Experts of a small language model.
Size: 9 layers, width 128, 20.7M parameters.
Experts: 64 experts in each of 8 layers, 96 SwiGLU neurons an expert, a sigmoid router.
Below are experts of layer 3 (counted from 0) of a mixture-of-experts language model. Rows are named gate (a neuron's input weights, with its number), up (a neuron's input weights, with its number) and show model dimensions 0-63. Each number is 500 + 25 x the weight over its row's rms, rounded and kept within 0 to 999. Numbers have three digits each.
Before each expert's rows: "comes after" lists some tokens at least twice as common just before its tokens as in all text. This comes from a sample of Wikipedia text that the model never trained on. Tokens count by the router's weight.

# expert 11
comes after: "\n", ")", " Party", " Born", " Kingdom", " Title"
gate0:495508481528478503504512541527542488484484501470482479517511522468539488527476519502536489467505486494528461503499517507526504486476556516508522458523483512512435486492504487495489517507543492
up0:490536508508496487519453507522511468474490501519480504472535509488499556485552507509503484503483498519522488502564527533538504483534562503503453542447518487479498492504445503509508545568512480
gate1:481493507565514523488516491535510526490472433516488524478498520558505469480488493487486504497486493512529490479509542498481510504510471511464496491489502549508487454541514486483494481515459481
up1:480466509462514488521538497511521500527483505522487523498471464476512489520485464531480521490486481475466530527529486501513521511522496460535504481541475507524535471463498488498535495515497499
gate2:491531533517473490478510496504526525492464465491543524489501481547504526459503460456536534569492503487486470532469507521533503518478518488447484468519510526475463493512490453529466459534465511
up2:466518455482467495524471519532507512502493488510456522516484478504541514471490527455459548485480501494440476517516452538502475460532497487504525494457497536497517491508494537476518465488472534
gate3:506503487523481499498477452464491489509486494526490508521549529489524486435536496491485500505513504533494477496541503492539538518499532500500510521466491530494462497491456489505518504491469481
up3:515491491477538499439428473509494540531524479499448451457538534484458504510502512460500500505523481558482489499499467518519504519508534541519490492449503506487486500473513467505504439498513516
gate4:503522471490513489510557478499575490481487505503537492496491513467490495514483516479488477469494492472577490516486496507491479509485480507495509523480515485443514485507470468518495528482493480
up4:554471526485480483526472533495503486502533475507504486515482453524504496501510529518513516524459500497481457502538519511473484528523518484455513474546464493498518474495497515479530487504537503
gate5:543521471541500491465505486487476444482459487524526508443472531472473539550496506509476474505461489536494515493491495512496461498479496495509508510487493522509503467497479450519514475457544506
up5:497507548491475487535507495511489532499506529522533533458473484508516479500493477506514506494476497483469479530506512487498475477440565555488508510508468478524462508519489461549475523496481496
gate6:521511482532521524490509477504496503551487477515453449480471529509501513469478471524500541486498481491506512532484497512539530494511530484465478484501477500490494504477519504546500500507510464
up6:540497558487470465502547521519478517471462477495458513471561478496476473487501532524447458476528501523524507517488543506527499512524494495495503471541499487504495536495482486485505529503533512
gate7:507502492556497500497505515427545465511486525500541538490474446531481497491545535507514467496507507491480523484506482520485493510494518509482487490499494504465531511516480485496511485468499478
up7:487483469540449511486484509505487455443463506504492521512485482501523473478535512506513505543526527526500491465484501520542489517517522539494545500522507483498522495488545540479503513487551503
gate8:511503502528493511465477527503472474485479510469514503469460528505509488524503454490482490495526491454492509504488472486512526506477534476502504533525496512516471519495528524520523515507499474
up8:501479513477468491505504524470471512522508503534484534490484540484475474512477523518528469462525479524465472501488530517503510507546490541539497465527533514496506540508514507579505472521510465
gate9:506512517516479522484513543478525484504467509490516471539488508494499492465517496508503443501519511507463464443499512458521486477509530513514521489523507494473488475485561527504461524462515468
up9:496512443534447542465506508480502481504523479503537539534478498493498496489499501530499532519480507452497483474513479501490485512517505510521552484513500504515518494506526477503529489456541427
gate10:483555486508505501509537521453515474512495494496511513499480486502513516535534497538497491543460510509480507515517524512477519479530530503490474489516519543503453475458522432503472495457504500
up10:503522538500561522548507559498471489496512525465463503480475485464507519482528482492463479474509495467489543536452514515461493496527493474499512462463490500500507515490539478480445516486503501
gate11:540537477513460486514509523494474503479509499496459492500489469456522509517536559535499489495515489474501481504520472465467500521511496509480470536509485512488534500453485540519475497571528468
up11:480516530523482517547452516472485523503506489492498497518500514550549480521503509493492500487466482481535479486483518501508521503532490505447515493487502531450539518503496545527467485505473484
gate12:495516543501498525484435512562506484504491489498500524496488513476492485501533478522497500531516488488473519458507493513557511526515547523515482528525532496503481472545509538521513543502489542
up12:487521457511516462469488502486515521531495505522518530508475480494488505486499514488499486505564502505506536480465481535506483479486501503525503489480492537472506483473530493446499490471483531
gate13:494527510512507495483484529473526522507529545500523496482471532521545536479484503485496444507549508511505453446483489484463529508529466504528517467500467557469488480481510541499472480524546514
up13:471551532495528506456486454466492479454475503467542501517454523517501516430488544500532479518506497503477515493508488517512518506476471489533537500526470493484471479478512496484519485528525524
gate14:490526510560545519517542502490493509516509484549479474489527498477457539511550499521473479474585520500500434521522480499508527470511470513465511511518546507504476485501498477470491477517479449
up14:479540521501539552515434540495485487502483524528467489517471484506490509502509507507513526488509486533499523501540488497476518499499461487501532498459520514495505480491472503513458534516470477
gate15:492470475499500496529514537545510469498520473477496526509489536496500513505474559520464486517464507468467501488477514470552437475475488537478495474509489479528515494550505519513487482539500511
up15:479484488496515489493494524564520510490506500522541487496478495516523435516471502536458483481496506505504492446527513547506467491487512483513518462511477522490503464453513503473499532518490492
gate16:497488498545499488510537428497532488526505533503500492484534465471504525495481496477488503525508494505494448453478545477496507516529529519496469501481506410481523524506497478516483490493520522
up16:514499505494530515493505550502521554493510510498498479536521581488504508462473482549481499524474480554458482502539518507519502528489511497493508532499510534539473497455478458489485494511504513
gate17:578511477549519498505465498480511460473502480534529543518476480508507527455521502485497508493525491493530444490495504561441511497518482522536472462499520509485557474501477494491480514528487489
up17:532487457478516469524483478485435499553500495512524524481526499480530468466528512506520512499482501552520511518498492496510498494439498504500489518523518507470469553548470547562470505539510487
gate18:526494499482470516450481518498507477529514539474466518555490495519514495511516493503513494483501551437515500491451475544476482524482480477500530498471557503497510490514461520491491510458513505
up18:521507473504488493492501520528475458505495482540478433537539492527521509496466495469540500477498450535464498499500503479476465503492519509494535503496523491512495513521524478536477545516486505
gate19:442535477490518515487461503528489559574520522530457520489459486496507520495495498503462460505471475457496502487475485509453527476505533509531486471501473491482468444492509490541461512481480500
up19:521507507493521440503490476473552507486486514490509517522504560516492498486507448512514492478492524486502451468500479499461514477491504489532535512483514498498501484497505462454466519499494471
gate20:482516483532497498530509480493516438485514512521476487477567504479512462525513480527499535499534472465550462507524489524540491498506500535473496500518489508507532482468517454453512501484496461
up20:485490485489501518497505503461463524506501456509482473484488506522501468521560468468458480505483521483498511503487535484478554555497525496462490479462530497502487507527511535535423508509495489
gate21:469513501545499507521511516494471448534473489480529515494517512516505480484515540548513502512491506534540484516458477440484543521534509528489481503525497475510517489501522537480533510484559497
up21:511488526478485499495485503549552513492516479492492479504463536441485497503517491509496471529503494516501525506472480501531505450473525518512488527517512480530480454502486515479441478528468478
gate22:520540473510492484472529510508462480520457428456471524497473552458520508524487518485499499502512499444440512507516516495472498487476484548539496493498519523507481481486531511565520490509499482
up22:468478525486494518512504523435456479480494490527499516553509490496491492485486466514543533461490516525503499495499495490525484514516482502501528502542484450508521517507497497479496477486485481
gate23:477480504529517502512564490473549516549500454481461526491513486486502568541502463513505502494482465486550518471510507494528484528480552521473489528513490489473495481495489457464496506491500511
up23:516476493469500422468519495558544521483506498486516548520512478489515476507498494485448487468425524521536480553461489487474516485512491519476507510474496546528534520499511498484513495509483535
gate24:529495565510489503477526492546529517441490488520535503497476492474494522489546517496491516586536500463514480490508518481500522510504478509472474506478477446514507476491552505484542477483477493
up24:515481527507539502478516504523490541471523498477477511501502481507529513527488538532450535554552438507504494530477470514511542483529481537515479515518478509530528501489495501508520554503479481
gate25:528432501516532546467468481501498432473511496486490430527489516520496489508526480491496488493541502466490511505471550487497549484547470534477512498493462495481491465516499495516495519497502477
up25:481532475460516495449497495523520495470464577491467508545510474525513490512506525508533472515453507501534500485455567474541539469506507533487472509486485487491476515479474509519500497476524508
gate26:550493464516491528499489528503510526530540509467490515531484525527523466545500504524452509556496497429512521546508486552506515516488487490491492472500505531458485476502473464515467470458518490
up26:487504509512491467486497520541512515531507562515476506504509462489531512465527509486487498498483506533496486518472500561456518505469492493501489500514475539494494435510520487482535506480544497
gate27:507542484544555531445521540519508492509481508491514474484437500482487539478526485494507511539536480450479526524486475481521512492493481485505478483516515507482501459513475442514522480542508515
up27:479521476474501529523499485463519486505530486503506506511540511520492513522461501506501505490489482518504471503497475471521497510512524522491546494495483506501492505475489512450467495513481529
gate28:533506513537585519488488524475523485492514462478517518516471485513538536481463494482500517528473525464486482530531526501517495467489524541507536466520461501492536502509506477481564512470488473
up28:468510517502463482468478503540492520552499479505488472465519529494507486522510457474501513491494533502500543522521494505547505559456493479498503498486487507513495537517523487487484516496521482
gate29:496505484517477502474462514511493551506526494467499478505488510524535552470522488522494495545461502525539456445480475472508509473523522525475504426491513474512545536506477468501526476510506518
up29:460483503483518469528510467515473510493516468521465477485507471484505513495510466464515512530483481501458504496505519517528499506494493510477494495515499539525493492482538485492522467468460477
gate30:536495512490474443511523506519495491497447514456471472484495523489506525523500522469484490506479482440541477524520471508525499534470506494547482521492481469501496504462499515510499476456531492
up30:489539489489503468517507496502485501488511510477502501471512478513484472514484557417494538489538523461492521501477497481474462470481489488499513440491521517505496471525498497462480495537493452
gate31:459504499521518507494521498521492522449500480463534555502512509498502533508529509490484499520459488502517517513469473527503493484525458496467495500509508537481496495531525473491491513516467508
up31:482519479458501472476543465485519508521522515492506529543522477482503492484532482503533558497495470507415514503511514467500537508454503456520518487472527470465517455475493499513523484491501502
gate32:524500473507526528511502470464490491492540503496429512504486469523543491491518468445487536472469513485532498501529530530499481473513513498507539508482508491524539511494510484495493477503500458
up32:474504523485473487520537513491472473536495479487461503549493502498500487493474496527545492496511525505479490531565460467511506486479517510501525520532540538504516491467493492523518469491550482

# expert 18
comes after: "\n", " ", " %", " Candidate", " Votes", " Party"
gate0:477513516495519477478450508493473477532510511483490553454488549463500477465531482443502512558530504522506515498502519530498538480477467511501499502513538497516481499510469484510494473497482486
up0:481492512546529443528494506497467496500458493493503505505481508512460496535536506506489532494522529535474477549502488547441543484505533511493504526528528499496533443541493529498480481505483513
gate1:517500561517528524483493513490492523498460531536487476521460505488518472474496487519486522553525485450528542487493517548502434506520470531557509513479521476488453520501522499520515496483502503
up1:452516480484520550466524542490502499481448555490461481467520518509490503510494504531444441532474508572512485479513489556527495495473501512525546498543518516500502479497477523504510502498494522
gate2:489490514498494524502522502460512505518516488503449461511455514497493482529501479503468485539507430503525495505526516528505505496524461490482552514536519500480508508506500460478512518504492491
up2:503512501505490526472466479519524482460534504482483499555525482461524487493456459502515552487531525476455481546469492445484513461524508488487452527497526486488490527491514464484508474497447526
gate3:520513523557492499531523493482486492465474492545507481482552487515488490487494492439488528562504493488481490503517523487544542519503481518502521504511552482517511490483474486485496502473457479
up3:520527513502507486533516508494522491502531470480538506456508465454451534490530557508514537524513504452495541495482522482504488497526462497516508518498526497479491520531496477534499500497481516
gate4:490493513523522515505505483534512487476526503494536493482456496498480473507459507510521508546453528466524504481525514485483519476513489465492479463505480502489527505517507476455475564516511479
up4:518507507522462535476490455506477497487488476499506486462482540503466490502509532491450473489511483482470519476508536476481480490468478526494471512481504470570464468507486464470468480479516491
gate5:458486540517560510467477501519506514514505561521474500500505495481475521479495524486473477515492521467461487516503475546488528499465496475518508483480497503490476493476496484503561471467476471
up5:531492459479517507501485509456516475497481511529516483516494524514494472512481492536532478494517494551532515482468513476514492458473522513508542514530542504468497538537496495507460505464531504
gate6:503500516499488492500518549489501484486527485532473490475474452534503505486490495524452537515505487478515477477509497515507557458507542552547488527480489536461533525507519518521444459491533531
up6:490475475438510480512501467522506476521451499510504460540507520527524534543472513544499520519499500485488518500487478505498499571452451562518496539496442496506513498476520529492538486488495497
gate7:493485537520517497460492502533530488480490480525499484501523549488553498517522506472534474534478513472475519479436505483503520517504479518474480565521481515509499540503502521490511498539481502
up7:511490533500530517496488496523523471471501509507470486511512489532511448519503506505511490506479530501483495488505485521423530544499484497489483530581528465546501514537514475523497469493481516
gate8:490503492526540562482473542515496504518493530487493485531485483501490495468514490474484505512500480515501546525485533511510479481476513499449516478457503511463492519471487493514498515472458535
up8:511541501519501515495544503507471523522441481516506507529480510479508493511515503564516549463481489525502518500467462499509519495494523463505496508470524449497447528540538480481483490506494517
gate9:513505540491504522473496485491479528480532545502484535481508536471508473499510466495482521525457461481516506543470495510497520522475536526524524509496547462541517495434543491471502533532464450
up9:519471513544499508519502473492515511510483481480505491479542493465498514520499514527516451509493477480503482488515530528492464514443467479533543458445504530531501470521507534525512466518469522
gate10:484528526514494528485456490495533481506460509508489469528450521519513464503528486504507480560496479474461479489514500500468502479538514485501503531471465459500513481484527531509476508508510507
up10:499470501465511482534507484510526532538540465523443483487552495533476523510429525522483498500463518491516561484487501513501512526505473558471478512505489525507521546536520504491521506505513509
gate11:530488506495502501493536484487515517487478486489467514557479528501498525469523491477527491508464493528508490483520506490463520478472561475505478512482515532488467524510499465456538521531453491
up11:502543541518482503501495466509526520537520460487473520541510471482483525478499506510542519504488548517504481516499479569511468480493555484515508503498497480490502469510479497498532499474466533
gate12:472486484533503475489492552470512482528502487489451530446518483507507512533520462517541511486489524502510454500524494500478506503484517490528555531498510478498514553529566496528500475497448507
up12:486541532501496482529486491522517533516462434457529550504482483467514471506486522467464476506494515515487465518495510521548483485522487456507482539481475519469468498511479513502557487523489535
gate13:505454497523513469522508504465502499464530502504535523515548521480507505508510484466476485526519476472499470548562498540497518521508464495489459483444486460513472497503551478508440503522501488
up13:462521515519458452500496528492483486436519510505488491501501511547471523486519537474506507513515476518465502530484517541502511528507525495508549517520488500507565480504506497516523524483491511
gate14:495509514545501495475537519495482500512491509462492550511484427467512478555513500476511498505479506493473484469516499487534576498514532517498528451524552442515503492488478480516498531522517505
up14:511472526479500496475517516467490526550511534509462508487502469453506551571523490486537503519496528533492533444478492482503541435486498517497536534514499521484469511471534471493485493498534473
gate15:455512546448522483503503508513495512500477522538485527487507553484527522520449493440481506491464467512494491507528482570504522529549495493459515469455532493475485500510501508486489452486496497
up15:514469471478488495455538508531503523509485514497509477551530494428494502476479500489455455487508533490463515467498470525495517488480512485508517456480472474479484529515461492464522485508496508
gate16:526533462513465488489555485518441459513473494468525495473515499471482486441515501518485518466496483465528469513497498482501504479539512492507495492549453480493476494470537488483529481494515489
up16:542521484487470496482514514526458484484485494498508493547520503520498497487484482503447495512471467504528464472546484511517472466499523484511475497504517523542484476510507511517596494514488461
gate17:519456486528478465491497499543488500538516509532488507517474484507551564497488468475478470487477515529489535507465453532503513519480488468504533503472510544504466485532509498501520501502536497
up17:480538449494494473538471480519496487509487506528504515495523500505501517510508507470476502515523531559475434492487522540515507473480495515512520506545500487447500468500453499523496459493524535
gate18:515470531527454507484490543505481535428489518508467485481518525491500522543508483474515459522487526462461566507507526477482529537529539484484485497477498519499494483477505484548522494515510520
up18:460477497515448515489508491503515511495513495498514522545500485491521510480509495513492512507472548512469507478538516485551504542505518498523504419505496508526501506498472437536530512503510482
gate19:497467497536498510482466500483503520506491503553484505532512532501527492451506496473487504535486486509541511456490421501481503499478484502508451492521504532476491481498529470498508509467515495
up19:481526461495482530467526523481490479496512557483480465486479476485488486529467482504499468479504499529522463522518487468449459483492460500471484518550480475456509492474507523592516532470511498
gate20:530487546513479498495505539522503508484538543466464491480513499504494489503493494483485480499498484494499482488528503528515464547521492541530513509452491472485484532510527468503507471522519537
up20:464502503525509480509539474467505505510463519520513479506501501493512503481478479504508463432530481479515529480534513500514517496468527516506514516460519510524563496508498495469533476505497491
gate21:545493534526502537524518489462494493490510507497511540557518497453488465499528460509530481456489494481500467523502478490466505476510455501502563507526513478474471511480527487494468548496505421
up21:475474536530516482572496519464478495469491492453538488484535496475485561503510485500482496500498482558497500493483505505504457533520524534550533506487511485526517477507507506492504511537532521
gate22:532506505509526484512491511499476516473516479457464476512504482519531482508509474461528489530505497411530545471485494488509486448528506500542512455481489511485516534496532494515477536481479495
up22:473467518507497504463504508509579533492506486528479496525500479486473466491485528519521473471494525497486476494461525511518457482491481542530486550535524487530515506528454464484476521463483524
gate23:465504503494455503484472504532515548536476477489529485505506476533524485452480512510515487506443515477509495456451502466499533508526525491479466506471534530524519480505486519481486515485455509
up23:485499527497459489444508497526496484491487468508502511483502537479517470521487501534488474498506478512476502458510541509465478476512552519541546502517479478524449496516512493523520531498508444
gate24:509481470489517477486501500495529471524485518561491505481476526489537456508520490509439446561535482448549513538536484473513496473529538498472490511517523456483558493476526472498544525481475501
up24:527497507451526517472506534533499550470491463512532532498532477494481520489470520510475495458489504567504516521537482485474495453512493526504480490494501546509508509494473477487515472504517515
gate25:525532533523452512492526536480525487493524528519493473492523554503504472505505527506507524523510492487495512507480528474486518459493511528529452508501513520508456459497507530500477497508490503
up25:500506479516473498503531493528512480509486486501527456516482445493471507490519488545513492490537473488475486478483510527506439502509462494533457535511485456515541440480494492454553479463522483
gate26:508505508522489542505494518511524506508456476529485509439480466491457485558546474509499476549458496455527533495512483515455479500461525537520507526468509482479476488502486500511529498520520451
up26:445520523526489509521518500515471481501504449528495482488517484468491496507521482521506479509502498490503498526505482467487484491496499522452517466494479478503524484507491476493491531486465486
gate27:485503499464528525496520462545455485506490487486422500527454510494520495465531477480530468499483475499523502512539488507497541477522519486495533528511476478474512513501482520512503516528487490
up27:511483447519516534489513488501549491514518509490533501497505469474479492526495502485482512521515551519491484432524547455542472483506494500515507483503544508490520487508502480461504433460531467
gate28:489549514495533495477528495509457505523537487501504495544511552509528494501514522468449475520530470503493479489508469542491536511535527499491499507486512500510466514518492533507490504571503484
up28:503485463471505445519500478514516555537520573457523486499518457484504510441550481452480514489481470515535486497511540485550498455484489509556498461498489540504507498538532508541503489496473528
gate29:506454494527524496478483503501509481478454511524517512494483524487507513518489471485497499521497505515494461497555461519472503519507467482496469508474555489459531503492513527433573524493457519
up29:493449476513479480508517513501496478465466497496478551507538539506509491510528460559493500529515521517487471496470484492493531510451539494572462497489477497460493496462525561512487488446500511
gate30:488484503518501535489536457474513503543457523509503526501534510528502513457522505451458512513503496460513512482466511538454518461514511514530465512477477476491506515469508565537472504479505477
up30:515479454487502480519531511501493449503524470481515474502508492515545479486493470512542517546536485510451479531533527480478493530434502498480542528534526505498510463507443485503480488526519535
gate31:514541506512487486479535506488526486504492505490509471469492509469498499512512507498496525538497490472515467479512481526525485476512509508498503501454480486470514467474547499457480491483533507
up31:512463465472497510477515496487520509471465528500523515490492512511502538503484445506457472530519524511568499488501528511516499479493449485452508503495523556495503493479506531509488482486492528
gate32:532490474493478502503514502505482469476480485516465519516536521525491543553543452494550540523492503456487517515466495501451509488550474468502471457498507503504502462487507481484519479521501490
up32:508475472539517525497493506540502503466506472475506508518527471436507516514495493521518491509496516488527464498512527494460508521516513505546506471520547503520502483479499488516546454499513502

# expert 19
comes after: " 19", " in", ",", "19", " 18", " 195"
gate0:507515469509508520511487492498487501468512459500479481511494527474450444517488448487525481485533491475523532508529494501465516534528486510479535555535511494508470482492485486444546486529470503
up0:501489519536510525538435533505499461486469521550489508502491514521509514483516517496504478550487530517504520491445537492512486517527494464535448520528498482507539498464509487482565521514461557
gate1:509448511486503522493533584501485520500519474485504489443441503508509487505448469515492509465552497498526487469516475512473538494522544506508472485492455502531507484496489497514499519499500502
up1:461439525534494549486530529490476476475530481490456482489490481485473502522480473496500482526517523421455490484493433494507493519477528547507491481487525517492543517490503484492477472515493536
gate2:497530494557486524463518477462505480518465503441484510517490495497489513492494488520517508459533516526501501505471494519521500512513479515518490508500525528458512477493482485516507485515507473
up2:458536523503547521504525528542539474498475478493433468496531483461465511521471521480528491513500474494502514554474518500498486498505497486486462490508511510456503449502511489450512504492511497
gate3:510487497539535546499495493421474518497532510497463531501480475503507498488473495505490495451533516501527478491471493540496474515509500531477476461530502481474469480493549517465506506496513499
up3:487474488478484526487538456502472476515515509538524503526462507507525504510456514484552507507541486437514522491480477499531476528472496542503558465547488504492475485526517537535474446475530509
gate4:539533492539521512488531454516511506497521488453514509518506459486468524521500451517512470480492538496519484526509538512521480482523450499527502475531508493523542520500482452503525470457501526
up4:503494498507525519473468485483432497518520467507541491495479507521509443506501512459457515504523457496525489529498494490493496529548499499489463490474495528511470470517521462497463517517430479
gate5:519500495501580515511505490500493517527533458492513498517497512500517496503482472537523453530491493465502539478486533492523509513489512504543511525506501476453521468502510526484467499493526464
up5:519504540520479483561516518524525516534555481502504507477500518472549506500496463524505539481474470501505504485482509505516474511506500542544470507499474454511454470498507495522481499517479477
gate6:480521499548506509520528465485480506506498488517500464527484453513501467460511479522479482541539526451516476467508477522487524530513511482480502570501528521522468515490439490466566497502478494
up6:506544462496491497483494478478514545528508478516503443519516526497523483492510459493513492487468537521508442452500550532452503543520524505530498527522524488469475540501517433511519509501493485
gate7:463512481518498501498521483495511487527486489477493498449498451499504505506501479519499488467518473467472494496511487517504498488534482525496497523506534505501485507467513457472536523490510474
up7:504501495548523468522518496518476504515543559494516512446493508545558490500517442493502491490530497472489545485516463519528499492494511521495514483522498472517480521497463481492493472544495519
gate8:543499497526497528478524480528494481478488516486473512431462488498471501553526488494458531499528484491505528516473449514480531551538508501523475504498492477467498495492538477470524503515493472
up8:494493487550492482544523507513462542549538474522496530487506497506533475515496499529468551495491519500501496463470497513513520461525516498479502516488513509515473510455515493507464493476453508
gate9:532520497539518477463526496541480484498491527489479534492488508503493518502556485485521531522529487459509512489493473462512510501541482493521505499503492533528521469534512551460454522507510477
up9:495468487501495525538528529513510500453555497532492532488499517509509497491496521506452531506535453526538500512552481486502492489516545510502498538504500518484461505521521496530537498501517527
gate10:516482512496512480461481475496454471520506471468485482488502524500487455511485519532476481483454457503466492492505464449522528503532483490526523541497462505480473476457506479463494492468487489
up10:536488478506520518535479492481456523504495503482496480533490518459476484508520487530492514541486498448549483498532460487489536514421496496556481521510491486503472481491548450502484481479489538
gate11:532496486538559501539497490499500510532485498495467488480457493525534512523502555503499440490488495471514460506477463439537518522493513472512509509470517505515496486527494517470514491486494477
up11:490472508504580527483476468500519471486489484531515496488487449505501494540491470532450481507511485534490487522483495496516512474504531509519476435528512504472460503511514497500494474516485518
gate12:440516493542490541488451506508504508511480472452442521519463460519491493457498503528512501488541495531518513481518510526524508479516486513521468516506491521471486478497505496507517482492546462
up12:476518479475536443502490499542516479500477475456482497497511538549499466502539487515499490523464483536503482499518497484453517457499498478491513535489544518497475508479449502504525513531469469
gate13:474504518523467503489496511493506530481484493489485527426532519485501537523536502462493515482513471473489527506492470474510535506518508540506452481484492464478446463490537543499435477497458524
up13:527491519507542500521485475494521475479513464492524461451533524534458469463522559509511537513495476483511506486460476540525482496504497490504488505516521519502521487509471483490492511517506548
gate14:520483491523513518536520535479498513520518478473470502508506490454481483537548487509488502555465496468544546479512498505545509475528501484522535478501529512503517485503539493526475496475473498
up14:464456491488495465505496492520516512511487456528493522518483494489536504524496541533506514500480470470444491488524481467504524525471494522523478549510465487493476464464556523453538507464519534
gate15:493481492503519573482500532506502516490483516519467513453487489516446452519474528460533494524540534474466484509481472513503502456537495539520520462481521441479503488457569511504457485457482508
up15:458497478497514506455494486477511526468489510520478476450533451482473470481505469478497479510513498477562510481512493551485520490501542519497445545477470509504430512475487494498507541479494469
gate16:494497524505459501494525533509471537472454542510484509435483469569479511518479486477492546530541511479469499498487528530510487494501458544486491502487513510513503514487475501510474490481530502
up16:517515505509492483521458506484502531453497515516532518490544490468522483497486467496524507501492515516464492528503502535494519477456502434516503487502487564515424459518513489487519507510450517
gate17:466531484463555505484511490507460480552460486536493468492540490482503503519514499450499496458498503497489469509522480521483508522530490510495536486476527504499481497502519524529502494498468488
up17:512503508548500502481514546517479457494478475549468508517546452504531517511526484507483502487502463525485503491555510474497506460513471513490474528506505479515498477512491517521431506503532479
gate18:495493467535509528527477483499455458464510482531472532487451503470548473516514464529484481502497489456482470501502524495470491529498515501515510467522513529453470498553463516511504496501476498
up18:481512509513486553509510510490495499471515479468511459478526510525457489504504531518490461499460544525509497476468519508505502507516502525474534503489496481502488553488480472511533509516520545
gate19:489454508519493539511509512535512516495498488482468543522494515451448499475526497515494507487486510444504527461495514507513489497465526542527497539525574520482512495525534521515506492494498486
up19:462499510479507516532516489490466482495498522512491462487500512482516462491501547449478481477495503500519426502504529487506500498496558490497538529528506507535459497507474493492503525512453539
gate20:506539486508453523478531475504504482523534530494504492507466484506480497515486503498490472506528544465561451477482492509504527495541504535512518506491479500452509483472549539513508532480508498
up20:516508488470496490492525481479536494494478476506553487546508484482444517517491489507483467489463491496511522503465512497501497480483520477483476508458461452511462530505452530508471521506539474
gate21:475522514534511524518498485509489511504510501474500487487489499523530503552473469534470510502511482478484521493468492441509469504545499567502507487523502511501517482464524479510491473478507488
up21:505507521474550482494485480508486506473491519554551488506493467516508519484510479540469494535492480545464490517547537539514515487511503502513551480528483493485515453525495543501488509510484507
gate22:512485474509525538487484545477506451520521501517504481510491498494510442433485545493480502501535475510547522496486495518527470441528511508522513499506531500484483470472501509491497546513473485
up22:576513515524502488541492513501508570508531496507476495492537481537480513526523524498504499459528504508532481514522451506501520512500485491467508503489530473497487534538469492474541494510515502
gate23:494521469524499494558515504499522457528482487468517480507522475489454521538468507507504499477495514490491494557518522444493462517474507498515485521512471501559480507501488510459516446454469530
up23:519504475494493482526520504505507495491513462474497486538516570439534517491508528469537478509449505499517480518531521513476463503466492460488536504506525513469536528554466505519532455476529488
gate24:530484527519511498478469469516499484462481514488484497469461466474471522497521501492500474486498501494474554481493496490523492485510529560478458526503503495509494444497481485497486492495555495
up24:509505492472502452469495485533521522492506511561523517484493453492535479510502490445439465453478500447490512482490476514495525493519487544492467493516496496471478471497527508480542518482479438
gate25:508480471527527509487459513515531522526503484487532511460490508489470485550539517493493511490512486481491513512470474500469521526565487523478470479486488512464489514511494511492522531475488501
up25:516464500491494530459522511520514502499502553492490521515509520523508497479469476479488486491466538530530503491469528462502500484438498493505507514487520492491551495527522525517495463495539543
gate26:474525493500517518489508562474467507488484553492542510516521488501485499459505487496493473496536496450474503491518442490500486505538498524513473446476510509515489489541549539474531505488462479
up26:524565485493535452521542473516526522524535503518524489470494536478475515543514501488475528474493508481430505484493472492509479450463486508477480480509478499518507449499465502535528519525501469
gate27:472531481517509543456544524480493501474464514514529512536490528507529471498479534528486479527514524486489495480505454507487525480545510496497466486506461497519508531487568516473500498466488494
up27:533520493485494510485545527521473492536491540493523487505449478488497447519468513504493432501517478427478533468497450558524518470493540508475506519494502524536515505499508551467494486507530495
gate28:548511519490529471499496467495523542536464483494526476504515491505520504528503480505511481479496486494486523488481431522491512500539564484514467484473495529516492519513462531471539467454496482
up28:499497473529476508487521519536534514465523500477556494482488499535494518511510506497508448486486497460501490478521520507511532503454478500532468579500509465517546502485476473528497451485524547
gate29:515488475503505474524531482467493462507485507519497473475459496516510525459478487491525567464463509458515490482529487505511468496522531514487542454500484502501499492502445492512474505509502474
up29:528488465517527515474516485482489469503481505518502483508499536508478460519530503476514519503504512489496463487520504505498473492531474589510497492468526478494525550459455516510501465492475505
gate30:485511505528507516467492504470465555516542542503535491489520498456487513548481529494484500503473508500491485496513483501497520533469512471511497527489476497510511529507458501495500522475505488
up30:516503511505518495512475482505545521488501480425494493487498559493502473445492500477519459499492552477501512485531477467478470505515533512528485482496489482443485512527522472463466502486548500
gate31:510507482498471449475565531513501514499489516498489506511477481508535453502515484515479465507498483547494480494500523490448521521495463486482545494521497497503481484479488535487552495546497487
up31:476501526561486534509491444505523495468472526515491572494544509470499519489474515486456533483496517476531492474500482495532514541499480453482504503514508464494504527510519521471490499487502506
gate32:534539448515475514472491456507501512492505549496478474483503537517460499431493492507434479520483493481506492462508475487524503464564451488481469506501530490503512501489532480477525500511470466
up32:503455460474464502529510506534505500455498472500512501469490536492521502497489505493464460514478520477475557504497491495532482533452503443496485481529501522482499478559493508530477467476480527